config.yaml
num_hidden_layers: 13
vocab_size: 3182
norm_eps: 1e-05
Below are experts of layer 9 (counted from 0) of a mixture-of-experts language model. Rows are named up (a neuron's input weights, with its number) and show model dimensions 0-255. Each number is 128 + 32 x the weight over its row's rms, rounded and kept within 0 to 255.
Before each expert's rows: "gets" lists some tokens that make up at least twice as much of what it gets as of all text; "mostly gets" lists some tokens that are sent to it at least half of the time. This comes from a sample of Wikipedia text that the model never trained on. Tokens count by the router's weight.

# expert 6
gets: "\n\n", "==", "== ", "\n", "===", "=== "
mostly gets: "\n\n", "== ", "=== ", "also", "==", "See "
up1 [101 107 103 106 111 126 134  89 136 162 178 174 132 122 149 130 126 112 114 134 182 129 120 139  54 102 139 179 147 113 185 143 107 144 145 141 166 163 150 134 147  69 137 127 103  78 182  96 198 112 152 120  51  68 121 136 210 166 160  91 100 119  80 112  91 147 107 128 132 115  98 131 154 146 122 158 136 120 133 140 101 135 154 104 148 121 143 178 137 169 139 112 117 120 141 155 145 125 111  68 106 185 152 115 111 128 146 186 133 175 161  96 148 115 120 205 127 215  85 167 159 109 147 118 160 188 142 101 134 133 113 137 101 125 118 150 189 174 135 101 184 185 147 142 156 125  62 160 141 139  98 147 126 201 149 159 187  93 140 131 166  85  98 151 127 152 122 102 132 110 117 118  53 125 159 141 100 110 171 200  81 117 112 162 165 136 138 118 170 112 129  99  71  95 135 127 101 171 127 101 126  88 103 106 142 145 147 181  54 126 156 105 143 181 134 170 128 124 116 112  94 143 111 163 114 188 132 113 141 131 127 121 115 135 163 167 167 147 126 111  64 166 179 131 140 127 198  46 153  61  64 149 129  77 122 125]

# expert 34
gets: ". ", "the ", "The ", "). ", "\". ", "This "
mostly gets: "\". ", ".\" ", "This ", "The ", "). ", "everal "
up1 [143 127 102 125 154 153 144 109  63 174 119 176 125 189 143 136  88 124 176 153 145 151 109 134 128 169 148 114 148 159 139 142 100 165 133 183  47 106 154 155 106 182 124 114 136  99  91  96  92 100 118 145 184 130 152 112  52  83 181 115  99 128 125 116 158 117  90 131 101 137 109 157 121 190 110 126 122 136 117 115  79 145 163 122 115  99 145 109 132  74 150 121 107 131  67 143 166  71 128 169 102 130  76 100 173 131 147 140 140  72 170 101  92 128 196 122  74  93 135 173 200  78  75 146  76 120  85 141  46 100 129 152 106 121 124  91 141 115 118  97 137 164 128 109 154  73 134 140 172  92 153 151 161  82 168 113 170 151 132  83 135 151 123 143 130  75 148  76 117 189 159 151 179 157 124  95 172  95 190 228 148 154 150 104 157 167 139 119 133 129 136 110  96 156 106 127  91  82 112 174 145  92 116 119 161 126 124 113 126 107 214 158 183 176 128 184 172 150 101 146 180  86  95 157 137 148 145 142 118 123 100  96 148 121 113 175 124 125 126 103  98 139 145 168 143 174 161 135  61 104  91 101 155 120 140 126]

# expert 30
gets: "ol", "re", "o", "ra", "ah", "im"
mostly gets: "ol", "usin", "Pol", "Turk", "ah", "ra"
up73 [ 95 126  92 169 156 129 129 129  82 128 140 184 126 162 100 172  99  87 106 118 160 128 139 132 159 163  74 144 134  35  92  67 126 167 108 133 106 141 129 122 145 142 120  74 142 113 178  84 133 118 142  62  90 148 189  98  97 139 146 113 144 117 165 145 116  97  93  84 111 133 168 175  84  66 121 105 116  97 131 125 162 156 194 137 107 100 131 175 133 150 186  94 150  88 218 142  91 141 156  70 101 151 121 161 143 167 141 153 184 129  86 107 155 115 161 135 157 130 147 152 131  65 135 175 156 120 128 137 133 134 134 128 169 159 147 107 117 134 110  62 100 140 125 124  81 132 146 129 203  98  95 113 151 162 122 137  96 119  32 142 163 119 129 115 140 111 128 165 151 111 161 121 119  92 128 146 112 102  80 128 143 133 122 109 176 121 175 130 204 137 136  94 186 195 180  98  92  34 191 156 137 136 114 154 141 165 173 142 126  82 140 143 157 103 120 117 116  60  96  87 164 119 146 159 147 148 106  47 129 178 154 105 125 121 148 102  97 171 141  90  92 160 124 120  51 119  80 109  89 116 150 110 133 120 122 142]

# expert 8
gets: "u", "om", "el", "ip", "ig", "ap"
mostly gets: "Tim", "hom", "Hum", "· ", "cons"
up1 [ 79 142 136 146 200 102 141 150  76 152 149 171 162 181 142 148  75 140 158 168 121  67  93 184 184 155 113 141  97 179  81 132 118 139 144 243 104  74 167 101 124  84 109 136 126 162 185 119 155 154 126 131  99 182 105 115  79 127 109 109 188 161 148  66 161  99 109 109 115 121 129 122 157 154 184 186 142 166 164  98 109 136 144 148  79 119 121  99  67 157  91 136 145 120 127 174 126  71 118 103  86 110 107 152  87  99  85  98 146 109 129 140 169  76 171 177 117 121 186 109  99 128 101  99 111 139  62 165 137 143 102 104 156 115 114 133 133 166 133 142 108  98 124 152 142 166  96 116  89 123 119 103 166 118  80 137 105 121 169 129 108 161 161 166 145 142 127 153  84  75 107 112 147 132 169 159 126 172 113 162 101 137 152 105  72  99 148 125 109 134  64  83 151 123 130 164 169 169 170 129 134 105 136 111 146 119 153  75  72 111 148 158 146  67 104 138 124 159 145 138  97 146 108 197 111 113  78 143 107 162 192 106 186 178 119 105 131 120 126 167 129 130 130  95 124 172 176 167 148 104  80 164 192  87 166 103]

# expert 2
gets: "et", "id", "x", "es", "ic", "oc"
mostly gets: "thod", "chn", "itar", "itec", "atic", "eld "
up0 [ 74 133 146 169  81 143 128  98 109 184  89 111 118 153 149 180 160 106  88  58 101  85 169  75 111 111 115 102  81 108 106 125 123 146 108  67 144 111  88 104  92 131 118  87 148 137 146 119  99 104 145 104 139 121 157 135 122 166 134 191 167 109 145 120 128  88 179 122 117 104 184 113 149 100 131 212 152 118 149 134 114 105 218  62  91 130 178 119 130 121  72 132 154 103 147  98 160 167 174 118 129 123 157 150 172 146 106 161  94  85 124 128 127  77 149 147 175 112 134 130  90 127 144 146  94  91 107 171 153 135  91 183 125 118 151 146  68 103  62 132  61  90 202 126 161 142 118 122 122 114 102  97 125 143  95 105 111  89 149 163 112 135 101 115 126 139 144 110 147  95 137  96  78  85 115 114 143 126 117 145  97 136  94 164 152 157 122 152 111  89  68  95 157 136 144 212 179  69  93 119 147 113 146 132  91 144 109 171  90  84 160 132 135 126  95 166 111  27 124 140  71 155  76 147 194 124 159 139 165 173 169 186 176 104 102 122 156  80 162 148 112  94 113 113 113 120  63 148 128  97 127  82 123 124 111  79]

# expert 36
gets: "re", "ation ", "y ", "earch ", "and ", "to "
mostly gets: "earch ", "artment ", "ief ", "University ", "government ", "Army "
up1 [177 126  97 187 107 135 110 152  73 103  67 178 184 185 155 153  71 168 136 105 183 151 108 139 121 118  99 103  97 154  99 102 142 168  80 111 160 184 113  89 128 145  69 118 146  99 146  91 140 130  86 123 193 114 163 175  98 144 122 157 118 149 134  98 110 118  93 143 132 134 179  67 108 178 135 145 108 177 134  97  78 138 163  82 127 155 233 114  97 121 121 132 153 142 155 177 136 107 103 119 104 154 161 161 132 157  99 151 140 142 133 155 112 183 138 130 128 115 113 171 165 131 180 142 125 144 124 112 167 121 145  98 122  98 102 115 138 119 178 209 166 130  76 173 101 142  76 180 103 103  91  77 117 173  96 120 103 146 187  98 138 163 147 181 150  94  85  68  99 134 112 115 141 145 144  69 125  89 164 150 101 111  97 152 109 120  83  69 190  94 158 131 130  75 102 113 149 123 133  77 171 158 105 181 146 165 130 136 143 135 112 146 143 144 155  73  80 111 117 136 159 159 188  72  84 130 122 124 165 133  81 115 114  97 131 131  73 137  75 148 169 141 110 100 164 165 157 138 143 180 103  85 144  84 121  97]

# expert 18
gets: "(", "- ", "his ", "its ", "^{", "their "
mostly gets: "(", "″", "′", "^{", "[", "their "
up0 [120 143 145  91  91 183 116 142 165 161 130 119 138 161 115  79 120 100 142 133 105  74 149 188 148 125 144 122  77 132 122 173 122 153 116 179  87  74 147 114 120 148 165  87 124 114 110 116 150 145  97 183  81 116 138 153 177  80 140 101 110 125 155 156 110 190 132 151 141 130 156 131  88 158  94  89 100 115 170 133  63 141 166 176  91 151 100 163  86 131 158  79 191 165  78 165  57 142 167 136  91 104 101 149 115 106 118 104 143 132 106 131 113  87 147 128 112 131 141  95 102 122 169 154  79 147 158 163 145  89 179 144 153 120  96 135 109 112 183 125 125 167 184 166 149 138 136 180 120 111 149  90 100 164 113 160 173 102  98  95 125  80 121 120 127 146 134 183 125 147 175 115 141 109 143 110 168 127 178 171 106 102 147 104 101 159  71 120 122 178  96 157  57 135  93 111  69 112 125 116 134 129 131 161 143 155 111 138  94 106 119 187 104 125 136 135 126 161  34  61  94  91 149 196 123 127 139 115 151  73 222 176 129 139 149 117 131 112  88 147 196 142 146 157  74  93 123 182 101 130  78 172 133 144  33 117]

# expert 31
gets: "\n", "|", "t", "|---|---|---|---", ".", "ex"
mostly gets: "|---|---|---|---", "|---|---|---|---|---|", "However", "|---|---|---|---|---|---|", "|---|---|---|---|", "There "
up1 [ 80 124 178  92  96 113  57  81 118 118 127 147 115 101 156 143  71 164  84  81 204 145 106 147  95 193  85 107  60 115 113 105  92 133 133 101  89 125 128 127 127 112 179 121 151 147 101  97 164  61 152  73 104 142 173 105 126 145 170 137 149 128 142 146 164 116 103 124 165 131 118 213 186 151 120 140 158 175 120 131 115 179 118 133 176 123 137 173 113 100 126 143 140 109 131 137  72 134  92 129  93 151 142 112 167  78  79 116 171 103 131 131 114 107 170 124 134 134 114 116 150 104 126 102 122  92 119 107  88 119 152  85  61  71 200 163 146 135 133  34 170 143 153  78 138 217  88 125 179 134  96  85 120 131 126 101 149 127 109 109 158 151 108  96 161 106 113 107 136 125 157 107 137 107 176 118 118 108  90 116 144 124 161 100  94 108 156 134 105 104 155 125 119 141 129 142  54 190  51 123 186 146 192 144 134 107 107  97 136 128 120 148 112 102 120 110 122 123 117 121 131 111  67 148 207 169 137  95 173 157 112  98 145 147 101 178  63 121 133 120 144 123  74 112 208  84 150 134 176 157 164  96  73 104 137 119]

# expert 4
gets: "st", "str", "end", "form", "serv", "c"
mostly gets: "popul", "appear", "design", "represent", "previ", "adv"
up1 [103  58 117  91 112 114 105 115 110 118  77 149  97 169  90 122 122 155 148 142 109 161 158 119  94 118  73 147 125 103  92 134 141 173 114 153 137 107 173 152 139 173 179  72 107 153 155 213 143 148 145 136 177 106 115 174 109 105 110 121 121 164 134 152 176 116 135  69  98  60 144 149  84 140 164 153  99 125 111 147 122 142 145  79 134 111 186 119 136  99  98 146 171  75 179 115 125 128 146 173 142 118 157 113  89  85 165 121 145 116 137 121 113 185 116 154 143 195 115 162 148 137  83  94 152 142 117 166  76 103 170  78 112 107 109 100 141 194 130  76 113 149  92 169 121 155 108 128 159 113 112 134 110 148  80 142 167  98  72 134  98  72  70 168 135  93 158  75 125 142 135  81 129 123 158 125 132 141 121 162 176 141  75 102 134 117 121 183 104 119  93 163 142 150 153 164 131 150 144 134 128  95 164 130 175  94  72  90 148 112 131 137 207 134  68 160 178 109 106 132  79  93 150 174 115 141 140 122 120 128   3  96 122 114 141  81  73  51 119 141  76 139 162 156  56 141 154 111 163 111 111 162  75 150 118 135]

# expert 14
gets: "op", "ti", "of", "ph", "c", "'"
mostly gets: "cy", "math", "pec", "phys", "adem", "irc"
up1 [113  85 187 141  82 107 103 126 150 116 137 113 180 101  88 125 172 122 156 130 122 127 161 165 138 139  86 103 149  89 160 144 131 111 139 106 175 185  85 109 131  90 151 126 147 141 100 174 156  90 134 166 131 105  89 162 134  61 125 125 122 126 112 191  91 175 117 104 147 179  87 151 112 122 116 154 105 180 141 128  73 149 138 145 113  89 150 161 132 132 125 121  78 152 144  65 111 117 118  56  53 129 161 169 143 136  88 178  93 161 162 179 121 134 159  98  77 167 101 119 135 136 191  86 120 113  96 123 183 118  76 156 118  51  54 134  45 129 125  23 101 149  77 131 110  95 112 141 117 169 131 163 127 103 152  85 106 130 150 128 152 114 119 151 147  72 139  83 137 116 148 114 177 127 190 156 179  81 132  92 176  80 168 136 114  82 162  90 152  86 116 172  98 110 138 126 133 159 125  82 101 104 139 122 151 116 152 168 133 145 146 138 101 120 103 118 133 131 157  98 129  93 158 183 133 114 105  48  83 139  97  92 175 163 174  99 150 147 130 134 159 111 160 146 139 103 194 169 108 136  82  66 137 148 152 155]

# expert 22
gets: "s", "r", "ul", "as", "ag", "es"
mostly gets: "ys", "abor", "ames", "tis", "ss", "ebr"
up1 [ 69 150 137  80 109 129  93 111 118 109 135 138  94 126 114 156 111 109 127 119 173 129 160 144 146 148 128 122 115 122 124 146 152 101 147 121 117 170 120 111 162 102 107 106 124  99 149 110 104  78 121  98 100 100 147 171 125 156 174 110 164 101 193 130 101  72 105 101  84 140 106 111 134 121 169 110 132 125  87 116 140 132 106 110 131  73 139 143 103 117 177 131 102  53  86 131 130 104 122  54 144  75  83 124 136  77 138  88 185 109 141 113  57 137  79 115 139 136 151  98 130 219 145 111 131 145 118 127  87 159 102 158 165 126 104 169  97 168 108 124 134 143 119 159 149 156 157 121 119 109 141 149 133 127 141  53 129 117 159  72 145 119 120 132 131 121 115 176 221 150 148 134 191 127 183 115 109 130 119 136 127 165 181 152 136  71 121 107 156 139 103 167 102  94 180 164 135  42  65 139  76  78  85 146 178  53 140 126  26 112 111 135 143 202 139 170 155  92 120  60 115  92  79 165 125 114 160  78 133 110 140 114  89 117  89  82 116 163 148 163 187 126  88 121 155 158  99 120 161 167 155  44 165 107 137  94]

# expert 16
gets: "n", "m", "at", "or", "t", "s"
mostly gets: "ment", "n", "ission", "ustr", "ress", "ator"
up1 [122 152 161 146 143 115 105 139 133  87 164 141  78 118 105 185 125 203 166 137 126 154 106 104 152 160 150  87 121 130 149 189 102 107 155 129 125 102 146 172 106 151 118 105 130 133  49 131 132  97 114 134 137 163 108 172  95 165 143 102 147 134 141 110 119  59 179 105 131 131 142 144 152 160 126  99  74 122 170 128 186  93 188 143 143 148 171 134 142 158 150 174  93 124 120 170 118 163 143 118  81  50 102 158 101  87 163 144  97 147 130 153 125 132 159  71 119 106 138 143  98 157 186 136 100  93 105  99 120 103 166 148 106 185  63 132 143 142 132 137 171 164  59 136 119 201  94 159 155 120 129 113 141 105 171 138 128 110 109  87  97  98 133 130  92 182  86  90 119 122 102  85 118 151 134 125 175  97 119  65  59 107 173  86 130 180 109 119 141 170 162 107 143 134 216 169 122 150 125 102 135  94  88  96 124  62 139 123 185 103 162 135  79 131 139 250 210 130 133 108 206 171 123 146 140 149  85 118 128 118 103 146 112 114 145 116 148 146 104 113  74 136 119 121 113 126  87 154 149 146 124  88  71 164 166  98]

# expert 17
gets: "li", "ur", "at", "et", "ut", "mat"
mostly gets: "daugh", "clos", "charac", "contribu", "pat", "mat"
up1 [127 114 129 139  80 142 112 178  68 154 194 148 137 179 179 164  77 106 163 179 117  91 155 181 143 169  93 119 146 167 142 116 157 139  71  92 172  85 164 151  72 125 146 158 117 115 100 140  75  91 142  79  65 112 127 114 116 145 117  89 138 174 100 140 125  79 158 141 181 100 126 149  85  78 146 143 105 107 148 133 166 137 113 155  91 120  97 136 135 141 163 103 140 101  95 107 143 143 127 117 132 142 136 163 123 140 129 214  98 144 147 165 130 119 133 125 130  98  74 104 139  96 116 151 142 112 129  70  97 172 187 119 133  89 106 117 166 117 105 121 127 134 112 103 144 146  99 127 138  78 143 131 218 170  98 110 106 141 120 147  92 151  95  87 151  70 137 184 128  90 169 105 165 119 177 165  63  89 138 117 174 121 102  92 142 154 109 178 128 117 109 148  72 126  94  79  92  77 132 118 194 116 151  97 116  48 111 128 128 148 172 144 102 107 142  91 129 163 170  66 198 124 104 148 165 186 119  82 108 123  70  90 151 159 121 100  85  65 153 162 102 109 159 215 147 131  83 108  92 149 141 129 130 131  76 100]